Below are experts of layer 7 (counted from 0) of a mixture-of-experts language model. Rows are named up (a neuron's input weights, with its number) and show model dimensions 0-159. Each number is 50 + 10 x the weight over its row's rms, rounded and kept within 0 to 99.
Before each expert's rows: a language model's description of what the expert responds to. This comes from a sample of Wikipedia text that the model never trained on.

# expert 15
It responds to: Capitalized first pieces of personal and place names, such as Val, Res, Flor, Is, mostly in election and results tables, plus the -is- of advisor.
up4:53 37 48 64 48 54 48 50 53 57 42 49 48 74 48 67 46 47 51 53 41 49 61 38 63 57 51 45 65 54 66 33 48 35 60 51 42 63 49 29 39 53 40 52 45 53 46 48 43 44 40 55 40 26 30 65 53 45 39 53 49 58 49 39 42 73 44 49 72 37 44 45 45 44 53 48 57 25 57 54 70 50 44 49 45 59 38 32 41 39 64 45 60 42 34 64 57 43 63 51 54 62 55 57 56 51 49 60 56 33 50 64 46 39 40 39 56 43 40 63 40 44 51 44 49 32 40 70 56 42 68 48 31 48 34 59 53 36 40 52 44 44 48 42 51 65 62 54 29 66 50 45 55 49 59 48 54 60 48 44

# expert 7
It responds to: Line breaks after section headings or table rows, plus quantity and relation words such as both, either, two, with, below.
up0:57 46 56 50 29 54 46 62 68 50 36 43 49 44 38 36 61 61 45 47 48 55 50 36 38 41 57 46 51 36 61 57 44 39 50 61 58 75 37 43 48 62 32 48 43 65 50 52 39 55 40 52 52 62 48 33 32 34 45 56 51 48 47 47 54 52 52 49 50 35 54 53 45 22 33 30 57 60 40 59 54 43 69 32 56 36 43 58 47 42 53 22 42 42 58 59 65 46 53 47 48 40 44 62 55 59 43 34 42 50 50 42 63 56 67 48 52 46 41 58 63 39 37 64 45 45 53 56 57 57 52 35 38 41 55 51 49 51 42 71 62 33 54 40 63 45 45 67 52 48 45 60 50 54 75 44 44 39 50 54

# expert 43
It responds to: First letter of a word starting a name or noun, especially O, P and N, in football squad tables, such as O-poku and P-edersen.
up5:61 50 52 55 60 38 57 58 43 47 69 53 52 44 61 44 37 43 51 31 56 61 54 50 59 50 68 52 46 63 39 59 69 53 60 32 60 50 57 38 54 34 28 54 62 52 52 68 39 38 41 50 47 56 47 60 46 33 43 60 50 63 42 45 50 36 54 53 38 67 55 57 41 35 50 39 48 58 61 57 53 67 37 39 62 53 61 56 45 54 43 47 66 40 54 67 50 60 49 55 56 53 54 37 46 60 25 22 53 61 55 37 44 45 56 55 47 59 64 66 56 25 41 47 54 50 53 53 60 64 50 55 56 51 79 50 51 63 33 42 61 45 45 51 65 37 44 54 46 71 47 47 46 50 46 57 53 52 66 55

# expert 2
It responds to: Single capital-letter pieces starting a word, mostly after table pipes or list dashes, such as L in Larry, Language, Launch.
up0:55 50 45 29 54 46 47 58 56 32 57 39 29 53 43 44 41 63 31 54 61 60 41 36 44 39 37 56 56 50 44 59 38 36 68 55 51 50 47 63 61 53 45 54 42 66 55 56 38 52 63 59 35 51 62 64 37 48 51 41 61 45 58 57 51 54 59 57 62 63 57 48 45 46 41 42 55 61 65 44 63 42 39 69 62 61 54 46 55 47 69 46 60 32 56 60 59 34 51 35 32 44 56 54 49 46 49 54 56 58 59 25 51 67 62 60 22 43 52 56 48 41 47 50 33 60 52 40 40 41 59 49 49 68 56 43 46 53 44 42 43 50 63 56 66 46 62 56 64 28 58 61 50 33 43 57 53 44 42 59

# expert 54
It responds to: Multi-digit number pieces in tables, dates, scores and coordinates, like 6373, 1920, "25 January", 87-77.
up5:40 33 67 45 42 27 67 71 50 55 52 45 58 55 49 46 54 32 57 60 49 43 45 54 78 38 52 57 65 42 45 63 50 50 51 44 47 69 52 53 58 55 40 52 43 60 31 41 53 27 50 53 64 53 39 51 75 42 44 53 36 60 51 53 63 50 38 40 65 41 60 44 53 41 60 78 52 59 54 49 44 58 42 61 50 61 47 43 45 54 48 49 53 60 54 52 38 36 43 62 47 45 41 55 33 24 59 47 39 59 33 54 57 49 46 44 42 52 52 47 53 54 42 41 25 46 53 64 37 57 64 61 62 60 66 57 61 47 44 58 38 38 48 48 38 58 67 57 33 49 50 55 49 45 58 40 47 40 51 47

# expert 24
It responds to: Word-internal pieces, often consonant clusters after an opening syllable, like b-l-ack, un-att-ached, sy-mb-ols, s-udd-en, with suffixes like -ing or -ed following.
up4:53 39 52 39 47 33 57 60 38 39 46 50 38 52 53 63 62 52 48 53 42 43 47 51 56 53 42 44 57 46 34 41 65 54 43 48 50 55 48 49 46 40 58 50 48 48 58 70 88 45 52 55 65 63 51 48 41 45 50 56 62 31 33 42 61 59 36 44 57 45 47 37 47 66 50 47 68 59 53 54 67 54 40 56 40 51 67 64 41 56 64 26 39 50 36 34 49 37 57 56 60 31 61 45 37 47 61 53 60 59 46 38 48 62 51 54 50 39 54 53 50 38 32 56 43 52 58 53 61 44 36 45 40 61 63 31 37 54 58 32 58 49 48 39 42 41 64 46 33 36 51 45 55 61 38 59 47 37 66 35

# expert 19
It responds to: Opening stems of common content words in prose about film, writing and design, such as writ, organ, con, pract, plus Let and Official.
up0:57 46 47 56 41 63 61 41 23 55 54 48 39 51 44 49 50 21 55 35 49 49 36 48 38 54 38 42 60 44 40 62 57 37 67 43 46 50 53 48 44 54 44 56 43 38 38 36 55 47 47 58 39 36 60 50 35 52 35 37 50 56 40 37 50 53 47 44 48 46 49 49 43 52 34 67 53 69 45 36 70 57 54 57 41 50 54 43 52 49 52 39 40 34 44 51 49 45 53 44 54 64 51 50 52 53 58 60 32 43 46 62 25 54 50 56 28 54 58 53 39 13 32 62 52 65 42 71 51 52 52 47 41 65 60 34 50 36 49 57 50 52 60 42 54 50 41 40 54 60 69 52 42 58 62 46 56 53 63 56

# expert 42
It responds to: Common adjectives and their stems, like great, good, short, new, young, main, common, often after "the" or "a", including Sh-ort.
up0:60 61 66 45 35 54 56 50 64 53 59 35 50 60 49 41 48 38 48 47 31 58 42 45 44 52 43 51 45 46 49 62 69 53 47 31 33 57 44 44 43 58 40 50 52 52 44 48 51 44 54 46 30 61 34 42 56 20 56 55 42 41 67 42 39 43 46 23 53 59 51 44 40 50 41 59 52 61 34 47 50 48 36 41 45 51 45 55 49 55 60 32 51 46 66 48 46 49 43 58 65 46 55 55 64 52 35 43 54 42 59 65 58 66 30 54 42 76 28 66 43 46 43 63 48 38 34 58 64 40 49 40 32 47 37 46 55 43 35 48 60 42 41 44 48 49 73 53 58 57 49 49 44 45 65 47 35 50 43 51

# expert 41
It responds to: Word-stem pieces right after a first letter or prefix, such as ex-am-ine, ro-b-ust, comb, prom, dest, with the word's ending still to come.
up5:63 45 50 48 45 38 68 55 54 43 43 48 64 33 37 58 55 44 51 56 65 42 68 60 39 39 09 58 43 69 43 52 58 51 55 47 55 79 55 49 57 57 35 63 51 65 46 47 60 47 44 40 49 41 46 48 44 64 49 55 53 61 57 47 67 56 65 57 61 47 65 29 43 46 52 50 52 42 31 58 49 48 53 33 52 57 43 54 62 56 58 54 59 73 45 48 52 59 57 42 35 39 54 35 45 56 63 37 43 48 40 45 43 44 52 69 39 59 60 50 52 45 48 44 39 36 43 44 49 52 44 36 36 53 61 51 56 62 55 39 49 39 49 72 65 56 49 57 50 43 47 57 55 44 55 22 45 44 48 55

# expert 1
It responds to: Word pieces inside proper names in credits, tables and election lists, often vowels or endings, such as Toy-e, Ron-ald, Catal-ina.
up0:56 40 57 49 48 66 55 30 55 48 54 40 43 50 57 36 47 30 42 43 56 40 53 30 49 59 42 40 30 45 64 43 69 61 53 33 62 46 55 57 58 59 53 54 43 74 44 40 63 48 24 66 55 58 57 75 80 62 47 65 51 51 48 48 44 49 54 58 39 58 44 39 65 57 43 54 56 56 43 70 40 37 55 39 69 66 40 48 57 46 57 46 49 51 40 45 44 44 57 42 45 48 58 51 47 47 48 55 46 59 50 44 49 56 55 51 69 77 54 59 50 52 39 60 43 37 58 58 53 62 69 58 59 54 49 53 39 50 60 70 44 53 55 55 63 60 43 46 41 60 46 57 55 51 48 40 57 54 66 62

# expert 51
It responds to: Final vowel endings of names and foreign words, such as a, o, ina, ara, in Crime-a, Flor-ida, Cleopat-ra.
up0:37 34 41 49 54 60 54 57 47 45 55 61 53 57 43 55 58 49 35 56 64 73 35 40 49 54 69 68 52 49 61 59 59 51 55 59 42 54 53 56 61 56 37 67 37 57 40 52 57 46 57 67 62 59 70 45 64 47 57 48 50 51 41 66 50 46 34 57 46 41 43 61 70 53 35 42 65 30 35 37 61 59 46 47 51 52 61 61 41 29 67 50 51 46 56 63 64 51 58 46 55 65 53 69 51 48 47 44 45 36 41 59 50 45 68 43 64 55 34 53 62 49 42 53 52 49 31 59 44 37 60 55 40 39 43 68 43 54 49 70 42 42 60 42 53 42 48 58 40 58 53 48 56 38 71 47 40 62 66 58

# expert 9
It responds to: Number words and numerals for counts, years and table values, such as two, six, 11, fourteen, and metric conversions like (1.80 m).
up4:67 35 53 45 70 68 38 44 39 61 59 61 65 44 58 47 45 62 60 50 57 51 52 43 45 53 37 55 54 38 47 42 70 47 52 57 44 63 55 61 46 54 56 48 47 68 54 31 47 46 61 68 54 55 48 55 54 50 43 40 40 68 35 40 42 55 45 34 42 49 58 54 31 52 43 50 35 45 69 68 45 43 60 41 67 45 54 50 37 68 51 50 45 55 53 47 57 36 47 45 53 66 37 35 40 59 55 45 60 46 52 31 50 45 71 49 64 64 46 43 50 58 53 62 55 54 55 56 49 65 55 43 55 47 70 14 36 53 40 50 37 50 64 47 51 36 42 54 35 67 48 56 62 55 62 51 42 59 47 47

# expert 28
It responds to: Individual digits and year-range endings in sports stats, seasons and scores, such as 2015–16, 2018–19, 9–17, 49.50.
up1:54 41 40 41 52 37 71 46 56 56 56 51 45 33 36 48 50 61 42 38 69 63 47 45 59 54 50 67 48 54 31 38 58 51 51 56 46 59 53 69 42 35 43 41 35 43 41 40 36 48 57 60 32 48 49 38 53 74 57 51 40 44 61 60 57 61 53 49 46 50 54 49 42 47 43 51 37 55 48 59 59 57 48 52 43 57 59 57 36 55 49 44 40 35 47 36 66 50 32 54 25 57 29 63 41 47 45 27 49 35 47 61 48 39 38 50 32 65 42 56 51 62 62 34 40 57 46 52 48 44 44 53 42 60 56 29 45 66 49 50 60 49 57 56 54 72 34 45 35 46 56 41 48 56 53 43 50 61 39 70

# expert 31
It responds to: Mid-word pieces, mostly "in", inside names and words in sports tables and race results, such as L-in-ardos, Hamel-in, discont-in-uation.
up0:50 47 53 45 33 50 51 45 62 38 39 61 49 50 47 39 52 40 53 42 69 38 49 42 32 60 47 79 38 45 38 51 48 47 58 51 58 39 43 38 49 54 40 46 33 58 49 59 62 62 52 40 51 69 63 60 42 63 62 44 53 63 48 61 41 64 53 60 52 61 36 27 35 40 49 39 50 48 47 47 46 69 53 49 36 37 59 70 32 39 60 67 44 47 47 47 58 48 62 68 46 38 68 48 39 41 48 49 46 33 36 54 58 32 68 41 43 56 51 61 55 48 49 55 43 54 50 62 42 47 53 38 32 47 66 46 62 48 59 53 46 52 54 60 61 45 26 60 53 43 56 40 46 54 59 25 50 58 53 54

# expert 63
It responds to: Past-participle and -ing endings after is or was, before by or in, such as bounded, located, killed, covered.
up0:48 53 39 56 52 47 71 42 32 51 41 41 29 76 48 51 67 60 48 31 52 59 52 45 57 58 57 46 42 48 36 42 59 47 55 65 43 69 51 48 32 46 53 38 41 53 46 45 47 41 43 55 44 64 48 51 49 36 35 48 51 55 42 47 51 58 53 44 54 38 48 58 44 74 49 48 45 58 68 51 67 46 40 59 66 53 51 55 44 37 44 30 60 41 26 57 41 37 55 38 71 51 45 60 60 56 44 54 62 45 45 63 48 58 50 52 59 59 57 53 48 57 23 62 51 44 62 59 61 45 50 67 38 59 46 51 43 69 34 54 48 64 63 54 46 47 51 57 52 57 55 50 41 68 37 32 76 53 48 51

# expert 46
It responds to: Word pieces in sports tables, infobox fields and list headings, such as Cross country, Years:, Species:, See also==, All times.
up4:60 60 55 47 42 50 56 41 51 49 52 70 56 30 43 53 45 60 45 65 56 66 32 46 45 65 53 61 47 51 51 69 62 20 64 38 51 38 52 55 49 63 48 51 34 52 43 32 43 50 47 29 49 62 41 35 46 48 47 39 70 44 49 44 46 43 67 43 47 50 62 46 34 43 45 43 53 68 66 42 55 44 69 62 69 38 45 44 47 47 42 51 43 36 48 50 46 53 58 58 59 48 29 54 52 50 55 57 43 49 55 33 59 59 51 38 48 52 24 41 53 40 41 61 42 55 45 48 33 42 56 46 60 53 41 49 50 42 40 33 37 49 50 51 61 50 37 55 51 68 67 54 38 42 57 74 63 52 61 45

# expert 39
It responds to: Opening parentheses fused with text, such as (A, (18, (d, plus markdown table separator rows in sports standings.
up0:55 53 57 53 44 41 63 53 52 43 52 38 48 41 43 36 49 42 59 47 75 59 55 64 46 58 49 49 42 51 54 53 44 38 73 55 57 59 59 45 48 40 48 53 56 49 54 55 53 46 52 66 41 48 33 50 36 36 44 61 44 56 52 32 43 53 57 57 37 55 76 51 43 49 57 38 52 33 38 75 49 61 45 60 45 64 41 45 41 55 59 37 61 33 54 47 31 44 57 38 40 53 34 39 54 44 80 45 37 44 46 49 47 52 53 51 51 61 66 59 43 53 54 67 35 61 50 54 51 53 56 29 55 45 39 30 38 51 48 40 48 37 43 48 52 67 44 53 66 64 70 46 51 26 66 48 68 56 51 53

# expert 14
It responds to: Digit pieces inside numbers in tables, scores, years and decimals, such as 5 in 95, 21 in 0.621, 27 in 279.
up2:47 40 73 51 61 60 60 35 47 53 43 66 58 52 47 33 41 57 48 50 38 60 51 49 40 46 52 46 50 60 47 62 63 44 60 58 48 64 79 50 62 47 38 55 42 56 57 44 52 45 57 54 60 50 57 68 47 38 49 49 49 49 27 59 57 51 73 50 47 52 66 41 58 50 43 52 58 54 52 57 70 60 50 26 42 62 52 55 59 66 67 44 58 50 45 66 31 61 45 48 45 48 47 48 47 54 70 61 46 54 36 57 57 39 66 60 50 53 55 61 28 49 39 55 42 51 61 54 55 26 50 28 46 68 69 51 51 56 63 54 48 55 63 47 62 67 64 51 60 60 52 40 71 49 46 54 53 53 51 47

# expert 59
It responds to: Word pieces containing v, especially av, ev, iv, after a capital or first letter, as in H-av-a, Lud-v-ig, ende-av-or, I-v-ory.
up1:45 19 47 48 44 66 64 46 55 43 41 55 57 38 49 36 51 60 34 63 57 64 55 59 40 54 43 50 63 81 58 47 36 34 36 54 64 58 56 55 43 61 52 43 47 51 41 47 59 57 40 44 43 51 58 56 40 55 52 59 47 35 29 58 56 58 48 41 57 49 40 39 49 60 45 44 45 61 69 38 51 44 50 65 35 39 50 52 52 47 40 40 66 63 45 60 54 44 61 46 48 32 56 54 59 36 53 53 55 51 73 57 30 39 32 43 53 45 43 44 62 45 56 57 60 47 58 65 37 65 47 35 52 58 64 66 48 46 51 59 56 36 49 50 53 39 55 40 52 64 50 51 42 40 78 36 45 52 61 53

# expert 3
It responds to: Nouns naming what an article's subject is, such as film, band, album, species, team, office, after the or a.
up0:38 51 70 35 47 52 41 50 51 43 42 49 62 45 45 52 69 44 55 54 61 47 55 45 54 47 59 62 40 44 54 41 52 38 59 65 42 46 45 36 44 33 43 44 69 56 62 59 56 38 42 60 53 57 51 47 41 53 54 50 52 46 35 55 25 40 57 55 51 40 56 52 47 33 50 53 50 44 56 61 51 54 40 44 34 54 70 58 50 55 42 44 51 49 67 35 44 50 52 61 72 40 31 49 62 43 38 40 25 37 34 60 53 22 55 41 53 64 57 41 53 70 44 43 35 67 45 50 34 51 61 43 64 42 40 58 68 48 62 50 64 51 33 41 48 61 60 45 28 59 60 48 38 61 46 46 56 59 50 57

# expert 21
It responds to: Middle pieces of common nouns such as council, event, museum, champion, election, emission, and headers like Result and Candidate.
up1:53 41 54 26 68 32 51 68 48 58 67 51 51 46 47 47 53 58 62 40 35 36 62 46 55 63 47 36 48 51 44 52 58 62 51 51 39 72 57 41 45 71 33 27 45 50 54 45 52 38 45 54 77 52 48 46 59 65 53 40 52 53 57 51 42 41 48 40 67 40 62 46 41 53 61 34 33 43 45 40 37 46 46 50 48 61 55 38 56 67 61 45 54 58 63 47 50 54 57 67 55 68 42 40 51 49 33 36 46 65 53 34 40 53 40 45 40 41 44 44 56 38 33 37 41 47 42 37 43 48 39 37 50 41 44 48 56 52 38 35 55 50 40 56 40 39 54 53 47 38 70 53 36 58 48 58 30 55 55 56